From a checkpoint of a small mixture-of-experts model trained on Wikipedia: 9 layers.
Below are experts of layer 4 (counted from 0) of a mixture-of-experts language model. Rows are named router (the router's row for the expert), gate (a neuron's input weights, with its number), up (a neuron's input weights, with its number), down (a neuron's output weights, with its number) and show model dimensions 128-191. Each number is 128 + 24 x the weight over its row's rms, rounded and kept within 0 to 255. Numbers have three digits each.
Before each expert's rows: a language model's description of what the expert responds to. This comes from a sample of Wikipedia text that the model never trained on.

# expert 39
Description: List bullets and hyphens
router:107121179134138073123113133177103109109124073160169122125122112121106119111116173094125100124118139137108159081134189114121126140150155133125168143074168143099174140124123140135125183109108153
gate1:156085120118131111111157145090153176083106107130107152098123132131145075135134132157140142176137135110160169123123138108114143125086124126104139113157154140153093153102115166130089110155126102
up1:126148112156125143130148137087162147132152159105114169126106117176125133153153090104136144093114126091136152150106127112093126097096095146156120121137090106175094104131122126133155077086122094
down1:097134126125148159130110149121137158142085138166165095132131129132087124130113131168110122168184132156099100185134095154134102145151119121091108148130155122142150112122130086117137139134176134
gate2:118147100137126087135137086147114164120129131140100123128136146107116161146113164137149140117140175161127136124142133133132109126125131122116134112124119197117131110109144138095149147082123115
up2:105149146119128087123130101153099169154111128147080110123115138106099144119099130134135175110149168124117092141172147138149120135134141150114123136122103156130135137112132097134107136093122124
down2:131137123137124126164121097159117113142132115130103122140102139106135159105088126140152159141120123124130129094194107090165173134126117095112134122168117085103154168127153124112166116114094127
gate3:148136144146115133149097129116109164171167142136100094123182104132138131151138147103151156115093125133126123161069149123145116112128115131095103107129157149111135096172071106121172141143199152
up3:165115142152133134154085108123127161169179115128102103118168119113118144156137133108158144092091095129120102159077134130139104111133117126100093114114151161117133091158080115118170134138178133
down3:155137102120114130093146098181100144131119182106121103163156129127176111121131133146090102095088133143197135122135128112151142092125205175165160104145130157137153112158161105171154151152145152
gate4:133193141118137151124125141106117143121149146116134140076142153153114099137145113191134101110113154078114140124108115132104107165125111130089111144130133080151108126129177146119101119131172134
up4:155176154140132136129114146113097130081111134108123142077140158149099125155151117209133102104101139118123136115112123135109081149108137146103122128116158106148117115107158148133087114118178129
down4:058158162109100139118111181111119095134117132129088119084155144136103131120133091127107089112109117115111156146096164136122155149101135130119106122147153144129099126122105123117092114142165137
gate5:144168124141148136139108175110141166108129128119107126109161124156131135146139135152150121088121140146117076135161116117118144126148107155146095135144078153124117099170100122099153127118138144
up5:127141128123140105122094141133129151080118097137108109133137164112113108117106127141120131135135126153103095127132140109153172134154145137141121142137094144111144128146098107124146144093116148
down5:123135188128119136140130138087109187100155112122153092087113085117125177146125130131115186145110159121117103130108114123140173148131164086146072131122105129120117066121126102112111099128113134
gate6:138085073116130171116128144107173148139090146105097149132134175130145158118142130055119149126116079136165124113120123149147118141137161082129122137132135137139116100087118143164105138108119131
up6:160094081134122158148120160130157110151091142125128153127101135155128144136162155076109124107145122142138127105086133159130110134139152125127104094121160130132128135081096156182116155086141158
down6:138103129136115149077144105106138141109159106109148077132182119169114177123175130136099120123139187151151144087092124135106127147116111121127146121136130129155116153131084149126069113170094175
gate7:125142154139156169125091139102133149101138117107126130075167119127105116132094100196113135104163179125131099116134110169137135144132111159107077118137109166142116169163133127108110077162104107
up7:113170158124146163118102141103106147104121119114139139095186103129101080143111138179125147097156216131121115109140153161137129150133137172108133118134132157139125198125128125116141077164104119
down7:138119153143150108093147124136161118114159079094162151131139139125093120104104151097125136167158122128081111105137145125159134128118154164119186182193174122148161115127131112154140155090118123
gate8:104078097143121117121157131112125125092088185123124151138145116122144131147142091120105142117051129119153107123132107114129119136118158155149149099157132140158104155130111128095125119122116132
up8:133092116159158101124124153130105105076104158154146140100142100121103103158155145141113120088083144146112128100103151105114138138149162147136158096112172138117138152111103125119134161088137167
down8:144100142169132124115123130103089081157112139120158128135118118095153151149120138099122105113121139099144137102142106170116140134168138124070124135134141174106117157142146092127136140091140143
gate9:144123114090139108134136131115111151162107141116142143104125143152123134148163141113143142194110131129151123149108142118132147120101146102130095045138130130137123140145143149169160126118175129
up9:141132136111150127124107159128107178142112165114135129089115098128113109136109128133122110153100131146139168133138120151101152096127119144114160125089143105160124121166151138095145126111166142
down9:083078162159132146155126088131100128151120135151131108130100160111129173128108189149096114173119103167123118079169134109126133133117157147095154119143126151097126151131122084152140162152118139
gate10:157116147150103107086107119128095139119104112158130152102111159142111126135140130137115135121134146141127139148095144126152137106123127133111123130111160124138137104110090094214090127134161139
up10:100147115100143151145142142130156114145169132098135108167137088115156114118116127131124133132128099112122106117131103137110103143132117139127121140151102128126124155166177156047175118141098102
down10:079144155086118178128108114116108150114103147097165127109144117169151130121131126156096120098057162141125125118173128147135183114114142101078139114106104135116152150116096148134183113146108097
gate11:143150112168082114150127126139138109119160116141187116189125160126130102142135131154158148169148107116137165126067121107171134134079130108097171091123132140101143115102136126125175132135127150
up11:134138131137113110143127134147117132104158114143163107188121154121146095135131126148135176130168110104131156127075140103168167153070114117098181112133124120098142106087141137129173124116126147
down11:132128126117096099150122134140106108109118127137098121152090125160092136156115096102146105121117108149110164140147114164094139078135134110126123091133154158161170180141181125170175128123118164
gate12:167136120143134133150127130139135147149125133118128134089151124135103161149182155173165132132105095149137140144103119164125077116138134113092138108114148083128115133153135167136143134116149127
up12:126143123087122150141146110089129131107149146116163157132115125154166108126114125088106141104158128099132121113130109112087175127128134145115096137154112142155104166120114134107142097148123102
down12:128085127121134111116142115165090109077132171138111105148106094152093136142141128117114134151152143122156153160097132095108134121108124096154125096148085137137098161125109115145152113143164134
gate13:151092123140190179100105134110129148154127159121144140105175124121163102157153104139143142140093096145137138119123086137129144065140168075091137104135108128124117156150091125149155113085179130
up13:136158140165155143109092103144106146143111127147167109101158125127159104147144119132150119124138105157093141117105135140135107066177176113115120100103129132111157159119109144143156160089186140
down13:173130133156159153191101163098128177157128104127210130086125142132146077126174134172094151125117127138136126128081170157134118095095157107073108105116111122124146171103097097115131097130115118
gate14:132137141154118131134146137127172156122155170130128127177122103153159128104140133137110137068117095099116132116135149159127162149108144154151121162107166110146138075118106111134103124126154141
up14:092118150086097133091098155119105139099144109124094119135101130174147107100110107104104118171092152133121152117127098108163131152108130124156126147137117111130128133180167144119102119114128124
down14:142104101103105076142116130089140148064153132154092140157173167106124137136127141170163167097133122129135110102129103153124122112169109120091117161111119155085131095102124127143165098141134144
gate15:138143116136149114160134117139112103099120150144163108130094161097151125127150153112125117096122111112131153136123171124112123110144097112107152152113183151112136173106059137105099128103134159
up15:140166113132138128165135139119132118094110152139161116114075143112138109126140142119134100096123120100137166140105173138109129098121098113115152179109180143122127148112058158095102117105122135
down15:115152131095161144096099129162163139166140144114127136137136125165122101143130126154119109124156107151105119126078159146113136136127112152123129154113115131098130143171112139151134135134123135
gate16:112091118125160122111100120117130144092128114119120123183097126137114113133101118206170141111165059166148143139117092101153108113105102139127128089137143167136138124135110152119094125104108136
up16:117149142169085127118147138156142104150139134139120128070151193137121151128167085082130116139099190126101137105149166147112173143128103130136131134123093146119125151126110138134176127182115120
down16:140164137133120177151112137143134152139087084154078109143097138108140140112092141132151110140108150143150156154161070117151109146136080134117111143141133107128137157171110095139106075156151129
gate17:118124111131161151136129073140143103141123114131166110154079113115134146125109153111074094157119107162129106135162116129158139139095112148125142142121111133105142125114106144141129171107131157
up17:120131110130153135146125068141138104141115110137173114157090108120131150127101167122068091153121103168137127133158106142151130141081115146116139144125127141112142118109100146141144162103135151
down17:149170144135167060128157129107159109117102170126106173160170140158107097111128141170132146104141154138111127092122119155083170127141115115115146150141155103125142153109109158105151142145084153
gate18:096122137128124121134139106104124177132103120113109161119136113156135115150155131099140196136205162104151097128133119106111119109091160137113135124121101157119118140124127157158161102098089096
up18:167113108157128153133136171125152097126148154127143127117132147109139152130115131130131070115067107132153144139110106153122102117157095108133088111154138100168114118125099117091129126180181149
down18:110138102155152108106150118131111135077099117119099124123112132127182149118105146135151108108080147138145132149138139108153129130121162087149116116146186124192143123114099106151122099077099132
gate19:112121097144119121145103108135102124155147111106138130189163116142144133145118139183105076124188145093095145178096142169134127113109117198113094128124099119114124132122144136086150123138147122
up19:125131113152119149121115078122142147134109143129075149162171144153167135116135113107079082102132101109103155114144136181107111127102150161098147088130137142140129120083165152129088124092127124
down19:113108130131112147112131141125153161112147157114131131149099115131104085104086135103141133129126136155128146147088173143112137138168116097100149135134150119104183125132164127112134149118160156
gate20:134089133168073149114103054118125120118155141120102093139164112090125134122078112128130088116092142112106163129117139148133076092178122151156110117120116172108131173132090147102108103103130104
up20:119141115087195121146143176152139133151076115137142160114133131143115149156143148112103148156172132126146089153143106116137175151106109122131131115138131112145125089117168117121124153123124151
down20:132113138121134085111109134134107113140125137113100116147148151112126127166169093120160087131125106172164122127193126132161087129103106116133170148159121126133142150167134143111123131128129109
gate21:143148097144129120135133134107112125136072165112100124119145149113155155113142125098150131180135115147137116128139133123116132137101132108147145150121103109144116091180186156147155106060144143
up21:181117098116137111158098156111101118150082154131123124093159119134125136107150147102153117171145130138129126116106149155103130135129143141149144172097145125123132120142168167126132126097185154
down21:101129128097109138139143155154125183123139140143133140142110125124118080099137114135154120115163113153147087132117146186132139134168152158113127168127172144129131102148137137134142128170132117
gate22:133089102107163110144142090150095110138107124139152113163100141070111129111117133143127093132146159132131134087126117101128163129146126106084148087150117127128131152096164163101162156114171166
up22:159091117172149147131124102113112105121126147113151136124149139083137148151083119108126068139128166100151123124142095141104111124149126129099120111134137096136129148158107161117143141125141156
down22:172146091128116152132126123099145142095141091116098114148138110146129127121140101127135180087102154148118090081108129138094134138106149069115133149132137107075138119113151081126117111111130127

# expert 48
Description: Month names and table pipes
router:119130130171117128119115148111106106116161134103113134128102140157119142104089081114087155137158079121126164133112094120161119145096113153115193144151143099117138096126123091141119121115152116
gate4:154150160133094162114130138102110126118093140092168153153147097144162126119105125121135143151131126084113106093112129111129111103145145128092136167141139103126135140126126102225097108182121131
up4:095103096102168100131127102140158134145160118160084114099110144130104134160160127124140117107112149175129133170151129141118148143116118125169122084125108160135112099135110159037148136074121133
down4:082124159128142127127161124139116114135137125103153149132134101159130117147140168132109132068096118135073146141124124115160068133087152138137106143111132060141114090108120093117172147169158144
gate5:151171144124129110146147115124154150143105118086119148144109154148087111105104128114140178112199089145136117111112138172130153135156111152120100136143159149129115154132110125148098118154103090
up5:087104100102125137161136156117124140086125159145165120112158123135158139163155121117130072158066144106149162103123112086096155105099162105132133126109097127132118129136168135117159112130126146
down5:082096121081102135140104096228137131117114144113137126139140104116144114129128117142143124157122114111094131097121107110117159065127164177142144125142093137162139137128169145119162110114077133
gate6:171106128144165071131136084143145108134100148115105167112124150140090149117137162138139136098147139109128140152135146156150119138146127143133149136134104150158114130126099159120123101125145149
up6:165102137150155087124127111135136118120139160066123163125142153134102154118119153133126127086150131101136133153106138155122120147149136164128153159128139134143126141158099158135130094158157154
down6:150128123142112065167091130145123145124130142108124145115118103079109182109117099112126150071124127108092102124147150128122144150167131139131103151127145130095112127126115077096141142139142137
gate7:169128139151135175144138137123148135114113173100118144136126104102127130133112159114137125120107133117141140152153144102117107109159121124114144057106156181154109142098123132171090152163128109
up7:167132133169155147143126137162125093135144162114098111166125140085119120098101130121104150114120115112124111155143153095137123107155108178122154092085164145115151147103139103125106163147185157
down7:139064133134133146130175104108153131149151135170129128128165099094126132125109113090129137085149165131109121155170112132134131149127115151152108144092129143125087093122124086148097153149066113
gate8:148120146121108184093120161154120107097113166143126106145176166140112175132119128090119129125103114142150088096092134135123147077165164130107066142111186143133146131129150122106140124152067149
up8:091126112096153147151114155104118152158137141099155118067114173114106155137126110122144125110121126116160141115147139107129132147168118164182087160156134149123117102160133144129119145154156103
down8:133092165058109127110077126127138131134129132115092146136130112117159115156125165163113131127118153112119124128173141122125142113110203132103083097142123113156163130143158123136162104159094102
gate9:132171130099127127115145098158119147141109171108102121102128141163104204137130108085141120084099166163115120142155137131088170116143106118113096136129121146133117189125097119120110155150114112
up9:128083129105138073150150134112126136143125112125117148139140161110081098120149131117154147126128100134182154122178152083138078128164152156129154112161105138146125098115153161097141110148138111
down9:107080142170134115143115113115142146132153115134198127120106098099095149118112121118160092158134120106136099144081154131169141143116115125160130140092138129162156054113116114108101179125114147
gate10:112098136142095150127117129104095133156125150131077141133137104093081098135131117152143135197154151103173141093075137090110063121077131145126145151131123124104116120121086123135094100100154128
up10:102110156141097140108097120129089118154132153129071120130140125087086121134116095162144132197159148109153129100077120093103077127076118140133138156122137110081126105131089112155092107095164144
down10:135164166133145107098118117123123105170112111121112118157108151123121131160140110190110088138132144086114145094120101127094083134036150073131130111178118154113134117141149186106117129092123161
gate11:172073166150132170125167118121130125132125178131115156129128106098115140133131118143121135133111129122099160130077127099148132135108149184127114093144115118154117144102090113095111117082137127
up11:114201107086118081129085113140132133141116074126139097115135126178128120133140147093153122122135150126150125128154145141104122097171091071136132140126147148104132138143150145143139132160125121
down11:146120075150147136103144105093162155121128132127122165170134105135123113096113145155148134117189130149090138136157121108128149139144102173077130157131098152129071156126104118132184139112150178
gate12:133120084163084157119120088112144128103183137128124123118124167128133162131176124095121116130078107124144128091138102084123132111089144063100148111117133148143137070154153132147131086116145123
up12:148160097173097144146127077128143112115169158095134127117142180125156189123155107111113118104107099155129130109128096106102136120089139087079135122118139137138127079151140108163130100121157113
down12:112107136126129129162099131090152114110166140116153113114145111148100147101110104155085139118093088119147148134147054133124121154100092138157135116118171122118225142147118113133104124122130128
gate13:096132120143164152105112092145147172144108161165148145102063164127129081150135124157157104134126147145074107137127133174125156138126093115184132102119119145128112128085084117157108158093158123
up13:108132068143149132119105090132154159157096155171158150107084171128141077145139126141153108129130171179084110150128134186135162132109116097147156097121115142127105130068092118170113154100168099
down13:126142175092115178107161156104155166155172073081189121141123155126108157117165132130121138107108127166136115108113130102138154125150140143102175108160135122138142104150113129155109108119130194
gate14:125078118161160158115153069153126118106137135161129141109153117109144160119149117108116118120096106150117144123109108121143132114151147099081084124113134101119136142168127134134128166120109105
up14:121114105134125101133138125133102110165124107117191103135143087129134118136114143152128151158154109134107154156188136135159103121120176102161137159123130120082156114112126136137108131129135111
down14:152078139190136125124121126127120067105108109184078125115112144132139148128135105132144111142105116101107122086181073097207118128126139125121103131115154122112111098147103148091146130113118149
gate15:128128097139123088119126141129099140130130145166130131102122134121134133143107118120124108139129145109139175142146134127131128115117132090121160119111114143139132062086119146111102115112171153
up15:118105127153124108119090124144129128115136127195113131129142149133160144127112109113104128130145140126132141135116104127150153103109130111143160115111118133139143059091099109161086091119147166
down15:127089105124160118096080113128125107138151121137130114149141175097167142151139093160157148140127103151120109089107133145148154133126168142146132127067128143164149116141067105120131130152161122
gate16:118164102168098144109123153101126146167137143122124144120119104112093110138117149147145123114147116112124087162152112129120076173175115114131156099115113149135128118123117130123078146149167103
up16:157086152101140116165166101147136138100122161131148114140151153140151180134142118095105110147109147133143141118097151134115163079114141146096088144135147115136118135129150128125179093105098120
down16:064160144081126155127107189150144156135137117155145094095151157123146117139146110128102139128132144152127107088106168134100145093155185102139128127131117144124195100095156175147158178136111111
gate17:113201154159114109126140068151176117151086110138120120146126124129141130129111119147155118099135151124086151102150129147125148146153113149127106120098100131125131105077108142108109169112117148
up17:141137165101106122117120114109156136120131078133144131139061142135130059129139155099131131152093144107123140107094148152160143164134130126127094118136175133119116149158149176138127112158105166
down17:171127127088161119149151127134095097132107120154150101105125146096139105156148151148111143130124116110130115143123143190125105123099111078177110114136118170117173116105118157155107151116096133
gate18:146115094108169100134167098139094155127118147104135115152153120165135129114126099155119090134112148158140142127118122125104123113157131123173107126134099121095119136138107165085122134106133130
up18:132138091126149092124163102140095157125138153109136105162152125154141150106137100165120088123107145182141125144144117124104128129145131109153115130141094111085127121145107150100123141109134135
down18:126109153087170142096110135168184116156115124144094108132170145095123161136129146146119155136132089170105144105157137103135170135132132114163126148171108111113103104108141136154147123136126081
gate19:117155111097102124157150140118143121112116153143140127106101132134131142156110151122123111147111134152120151103164131093107157108106173133102122090142117133163136066135106147141108138113123102
up19:107160138095087127114132144128099126125125167139134107127094132113155129138110144136092124138121119161114126140147140097134133139110154129089124111140143104166150072163121137136106136143132112
down19:131156094133127127104123131112149094063142161138198140097119115180124082126156174117096151134113145149116126116093141116065135095127122126108060133109127143127100106062160104154100139157125140
gate20:143128132130148142120132103135124150115152132096147172115115153091144149149121115114123111135126087109124148146113115108112106130102164120115119096131097123126114104092090147136147141114129124
up20:102124114121166119133140145116147130141099154135148121113147100140135105122149142153144120107117127167130111132159142158123138100176097123150112131120129154145123172133129139111095145123083110
down20:123136131099101134123118107147109089160099117119139142106135112153128160114144160121148120127141107143129107138137165107108122134151102104081118128135128106130128168139177135136145082135127131
gate21:119078171155127137136123157119135096130161118121102132139112156112131130088114133125119140162141122110166188111121128098140141115100131144128154156167143136158132111144112117151150129112146166
up21:153160108093093121169119117136125116160131146070129141121155119122117168128106116081128102107119118097129158119112127117111079120123129107120138165136129138146108161133162112112151122123122113
down21:100116154121155157098131147125121125120150089154105080093122148070136141141137165125122132191100145119208124116140131152163120098139125092126173128134115111174133129133133129116113150139116105
gate22:134094173131102105063156153156141167123064127137143137118161157130150116139144142129141138182121124108144145106109148144128161114176164127092143138188125167115124137135150165143132124125093133
up22:134114167141084100063140144159112163103070126127133117147143152140134138127118132139137134165137155115141142107108128119130150115163141127097150142175135139108133158155147142135130115116100146
down22:112145113141111111090135128175199112132124136121137142059168116116142131133098131136120184153129133114151136122133165119117139088125133130112106123129128140125137106148136154121172152155115131
gate23:127156154097102109125149145119067126136108163145131120092113108142105134123124129127134122144112117151136149132124136092122060159118125087089146130153178105131117114120146110134112123155161117
up23:115156143109132095105146178112079128143143128159086127108098127148093085111133132134129140118141133138101159145129149100143088169139125092128171123146163136105120101078119110136134152163122152
down23:051123117115155128148128120160119124156136107138074121151113123127140109119168094130145157132102111142165139126163128155169137108177186169159202113154124099163168169141125152090127134095103112
gate24:129082119123177132130176131083120134112161106169107131106139037123135094147121133134136176169142094082134134133115134107144104099093147155117088129127129134167123118133123110098110090127153153
up24:134182134095119104122098121167122125158088155099163126145118194142137136127143129131122077085112173155135122115133139144112133144173105086138171118148131140098122168141149167136150162175114090
down24:164162129169137156121131171105112104144086148155124083128115131179130099152136133147121099137137153138123131125116100157135167107180093132117129105118124183175174125123126162131137160115143133
gate25:114141098105169116089125145126163124110119145159156141090161146111139137153171139111111125073095086138130098143152108085119072109141136104129140125102111164157124112145129120152094105165122117
up25:128134155160115129171156115111091151164121115102080123121093114146114109102121106147144161161138156118137198085121155149151168152133106140101126082172113111160111149116098163107134159088137143
down25:111155079110111126098136113158181102133127110112179117115096095114121148139151161123140128094114088105141108090130138110069151134122119073089171137155113141132129162161154135123124147123096122

# expert 45
Description: Spaces between words
router:152098123181136089141114138118096102136169173158158174101143125124114134166140148126157140107136148115090112141110161133123137098110098131135154110119122163135141111105100119106131139097128120
gate0:134107115120135143142146128137099148125130176099127125120138145147140132079113130154073158143134156111156135115130132164132113164088102111093153152126108090129116168153130132123149167158087112
up0:143116116148123148145130138136091130122126173099128123124127131138116128064097129175073150129145157142150127119128110170110096156086089107109155164128130107115125138119135129121118166111104114
down0:158128128135153138135114156131115101175137114103112143123140087086124124135118124145121106115160128130152134165161161173151123142130139122125120136110134151107140133140117109120174170163068156
gate1:105117157084168097160172153109143135111058136142114184113070155126113118098155154151133122124087131147151147087147140127123082131102159110142117092133116119117108164109154156136131141118112144
up1:115110140098153116165155164129121116130100097144151160102098176110086104123127155160170135137117158154120115131135118142156098110110121098137115102111101132104136174101157128118126147111104172
down1:124146122149093173106090123117149085205113131153141098109117168108115136118079144116086127178148143128105124146102141170136106128133093135131138118163122092111164191118132104116128158159147131
gate2:135140154169123119155092147154131104180126144171123105091145139101137075106089128143115088116087109152101132166128175132090129137125173114147122159163106085134135110133119117082146111154125108
up2:175126113130114162115127126107130126117107161088127140150127112150108141127134155118137162110191147073130123088124138138149137096157098139141104096110156152116123172126105117176099143107159154
down2:116121095107113137114130147173195089101108114152081111129131058119153137139119086131098102134077110114173163151129184083155149135141144114119146119121118140107144135134110143138111105105167127
gate3:145155160106166158111091148131113131152119156108119144115133138138174108087139135126122120171142136117130128082134131159136151113140127142182095096131050119128122148169125140128167124106137101
up3:166130149134151141139095147154103131168144159121147143112159117156168103104158161149150117159145159151095091105170137173127171117114110136155083099106084089113156147156148110117156149119164135
down3:109122105115079118100075122170111167113134153097138116134144146145159127096112146096130104167108100154115149133153152121135133134156124137144157119136152156157140130147136153165165171112149141
gate4:132122125100156180110114137126115139140129088089126120152108106105107134146143095143136130107164133137136127123160101154127165120119168157115095076134084104151119117156071122151153128126129094
up4:117119146103129137111134164118104133129142065104135104181098081112085138145154100138135125101164145123132116129172109134126160122108155146089113105128084092132130091165084104141167121108097099
down4:141087174136160134128157097110143062141115116143126141121120085108133123119121120164119128136142189156153116077120131117148168127152121111116112124143114120054119136104171124138150124116110119
gate5:155098131144115118149115182123124124133099176104118099137149073119124160102146110108130121120094127136150140071140134156098094132148151081153130160144130144120115139131115119122100111133165175
up5:081158120112136145093170116106127146118132088120124160109104161151128103154110148123123112141136140121121139156128127085121145121111079156144131104149137111152122136142113138118147126146093092
down5:132124084129105131127162116125124136175135144143133118092150157098164118174150102145108109153118133105121115134116139121180102114069107121130095127081146138144109130117136141131135114127101141
gate6:152138166157134095146133168127110098133155107136136148123140141109123139107126112142098125108137155133127116148117140108074147092148090109145183141119107130108139119123133120126144156155116182
up6:136134082146077097105120147131147124132141144088127111160119147129153107075140127128101145101147139087123116127099166114138116129121080151136079103140122098144130125150103124136134129137144144
down6:137139196163131087145138115130118165133108143107128155097104103077134145151112139119167148112150157128118134085139149123100088158170142081153165154139102131145134081114123154138103168114123108
gate7:132144125166072109115161160132095126134160125136142092131160103118136104156152140138128158155143127129124111149120155135150107096127104116085123128099143110102150111132143126139108151156112111
up7:105135142157154116140125134141096129092110158134122114100132126120096189122156113149120068107141117167141150135149111156151118121127146112174146125122128187143119128094141131135080152114105098
down7:139128091104099169108118095135154132161111102142132167154138170149099107109129188086127139140143121123130120127109116123116135155160110133116152142129106127132125110102103123135120143141123118
gate8:081172142103086124122129093150102153106121127128131083128129146143179117110148144117123130110151146145127124084113083139135100118148113126143110148134151172118127130128194143112111148136119138
up8:121119104098166124147159134105144124124124091154131153092109111118073141140108115166155097196106148136134134124137164118132147129096109105108162133104093053125132122110123149096126109091108123
down8:137132128060107108100125152126122141114138133149131106132093107097152112151154193156115151134115138172157173146102110102168161150117118139176133127180081100137117092094133128094144108112135144
gate9:139091153120129131116134129133110125072109151127121164157096139118117169118158135142142146129141133091143127061087101140133052111138122131182125122146123154140125138125073138100128117085095127
up9:149072149161158148148133154140122109092128151138137174138114104101113179142163149164149130111146159113119114093106117165154074086150124148149135128121088157128139144102090123097111131101112165
down9:163138132179135119169122158110132101141129107172122146155103108126106146112119151154110115158141129153080109126156112148092104118181109068149163166131144185156071193130121157143138096133113114
gate10:128133146133137134122131142116140151147124123108135122105124130145122105118119166119130135084126125142126113085140151105129103123161067106123112147146136118123128167179088129110143171104146118
up10:111110111106135124137121144125140096131106122125114127134115140107082138131125072129129103178098089114143149129111106128104127150122160127149149100129110116117116106078157151126120101134110161
down10:155126105073122098156171120150113132133130123162134106115123136097082140128125144108119126138119153155121130100130096114104142141167106098123149156169124133136152130126183124103116130137125118
gate11:165117121125093143136106162149131137091111145135122108119126111129146123173113150182139125091126129138136111109151114138110101113164105121145117121110123142116126129149104132125081173186164121
up11:136108151130094153137085163145137117104112155151126136129130110129137119174142154189132120096154126129141111125150097135096090065141117127136126104117104144138124123132100119142093164196175131
down11:155110150151126104134146161104154133092116151114156085113125129135106155099136156119139142106120155118130134117136143119110150122121110167092077102150122177135119113097117129123096105140103092
gate12:130124158156101174132059173132143137145154150108136118095128132122122096095158116125124124125149126136124108112170103155148119085114098120113122075111084121133132170142106121162147128086145140
up12:141128092132116094146208107127117114117117103180135096165123135120111160175111135131135158155120144109127148180101179107124132176106150144105124151128156116123137078120160120107094157163093095
down12:112158135130130118118142103158171129130073116132113123122132160106091114131136108141070153141113121128122112101149131097109200125094131162104120135166163133151114129117132127142144100102116104
gate13:133161114123135121137194176119121146139129153140122127106098131150096103115139089132093127130111132147144142112071130123137119142085125126130138141126139088127122112154107134137133135122152128
up13:117118110137123182099075098103155127114105072118112121148121124144121102130133137097176134165102108088120130111149117107139150134146138088168142120143129157158128166128119143132147112130129142
down13:159163099148168136117117157130129113203138110073152092129107117102129166122133142150112132111123119140113168141081140125099129105138131156084132147129136142095133102131080090107137132128137149
gate14:141102127124096105108089094131182115105081121142073137166105153104142143139091103119084131131081111105160126133089112113149104107166195119166147128152108144129107152124148161147124104136132157
up14:142089132153110109139097100149176093099106142140077126170132145085125152133061115125086112117110122113138110148071117115148098099172181139147152126132117144113123146098148140135118124111139166
down14:102115132146118138139104140118106128166086132130088132131167116079115121133154161110138122100133161141144114110093083111103100145181103173133138150121084138159141106130113112115129136159143111
gate15:131107141090144149100082090127128133148135136106113145087142126130152135085171108137111125117115046149143132113157105169108109106119164123158078119149104187165121151156098147162134115140179121
up15:105136114145121119148182172099159124095097117157117139153105126132080124146074150101115106166109158116132144118097149093141133148143086150121179126115163090102122128112197140077109125120088156
down15:121162149127137139127098117140160094126061169125112165131129143085119176122104109133120172099138129118155128128129179152125201124180114114144121090140122155137139161133130149160132138110145139
gate16:085124136105157145123124103095126136114092112129107160113117142126129132124114102153106079153074095169153146160140146137089115134147105110128162086155112113151099140127110160121125129092100124
up16:129127105158178131148130120128077123127143103162158107105167134143099103174110103163140111121106146169112107147156152134111170124133134147108148140121147089116155129107115091097141141095098138
down16:154082117128094123091117131156103072082140149115113136115154133141149111170122133103163094146132115116086148109147123120114113134109100079139112081117127106139142147106119133140155118153142136
gate17:109103127113101088098112166130125128142128127142135137131141123123130137092140103122124154133158117145126110137067146105189133167139081113174149104123152133106135125144108121125143110060117143
up17:124185154155127105141111082114120127134118112131131112097163195110118104177057117154162119112119105131112128178144121139129167122131184108127117153141144132142130145142136120171146086163125147
down17:130088122129100107115132135122106195166116127148145156141089107125112141080142125112111135119138172135159076128137129119125171106103115124116107131131159132116127158137128138156088141107103101
gate18:139141110112152085095096142147116143113141132112110106148132105096164139134133146121118111138121119133151128116117140114115133138156135089163149088129146131134119146145100154121158146130154140
up18:111129151125098136120132131112134140124100125098119155147110167160111108079132097100128184112151158105114130114102143122113120159105117138131112173146136107137117154162109110169153100097123101
down18:073162123127130134127166133145129115148136116119136145133131161125144103108118126122158132154126140108140155135083101178131098133099173123152093203168142120125118119133120094151115144156120118
gate19:169156159123101142120146122148139122120133147161130153190136108160140153118160131140134161157124125107118126098117137128183109091094157161144082094158097142140132161160118102150153138164198161
up19:169169166133090123125136106148133120106138153153132167185134116163125143117158145161135171120134117109116119096123132139163100093093164156153085114160126150139135143135130099176139120170214180
down19:143166158083132138168153124140161143092124143165135139138133123128096128117124154157126140146151142157153116141084122140127153134166130107092105159138112115139088101139122112125102141105100150
gate20:089134138120111119128102132104160153146127097172124121093142114126125123150159107139143137108113106135129120160148167143169137094184114113208133086137094154126131121142061123164105102091125105
up20:157135107134150132138150137127113107093127125116121134151117165139127112116092123120111129161119146126150146113109113098112114179080136119054143154133145110122113141106213141126140135144136173
down20:160177146128111124133117090130103143170093150108114121134118117122150107114102146080115080155107099112134146108146168107131094130101157134114158120133082125117116147125147160120157152153177129
gate21:149139127113121166122095102110141103090125082131116147143140145122127072133105105166149096101157138093135148129095118120108052130147193117094097158140128147157119174140112142158090116106124119
up21:127110132130122150112120163124138159184136182117123139100126092124132148079134138078085147138099093126134128099140121152126203106108083129162167087115137107122121147137108127129162112178176136
down21:155127106085122109088117143153144129139116094111112166157129081145131132130130116103101165114112126147176137111094117148086125160138148100160160129158159122194146153102165137159131137201128136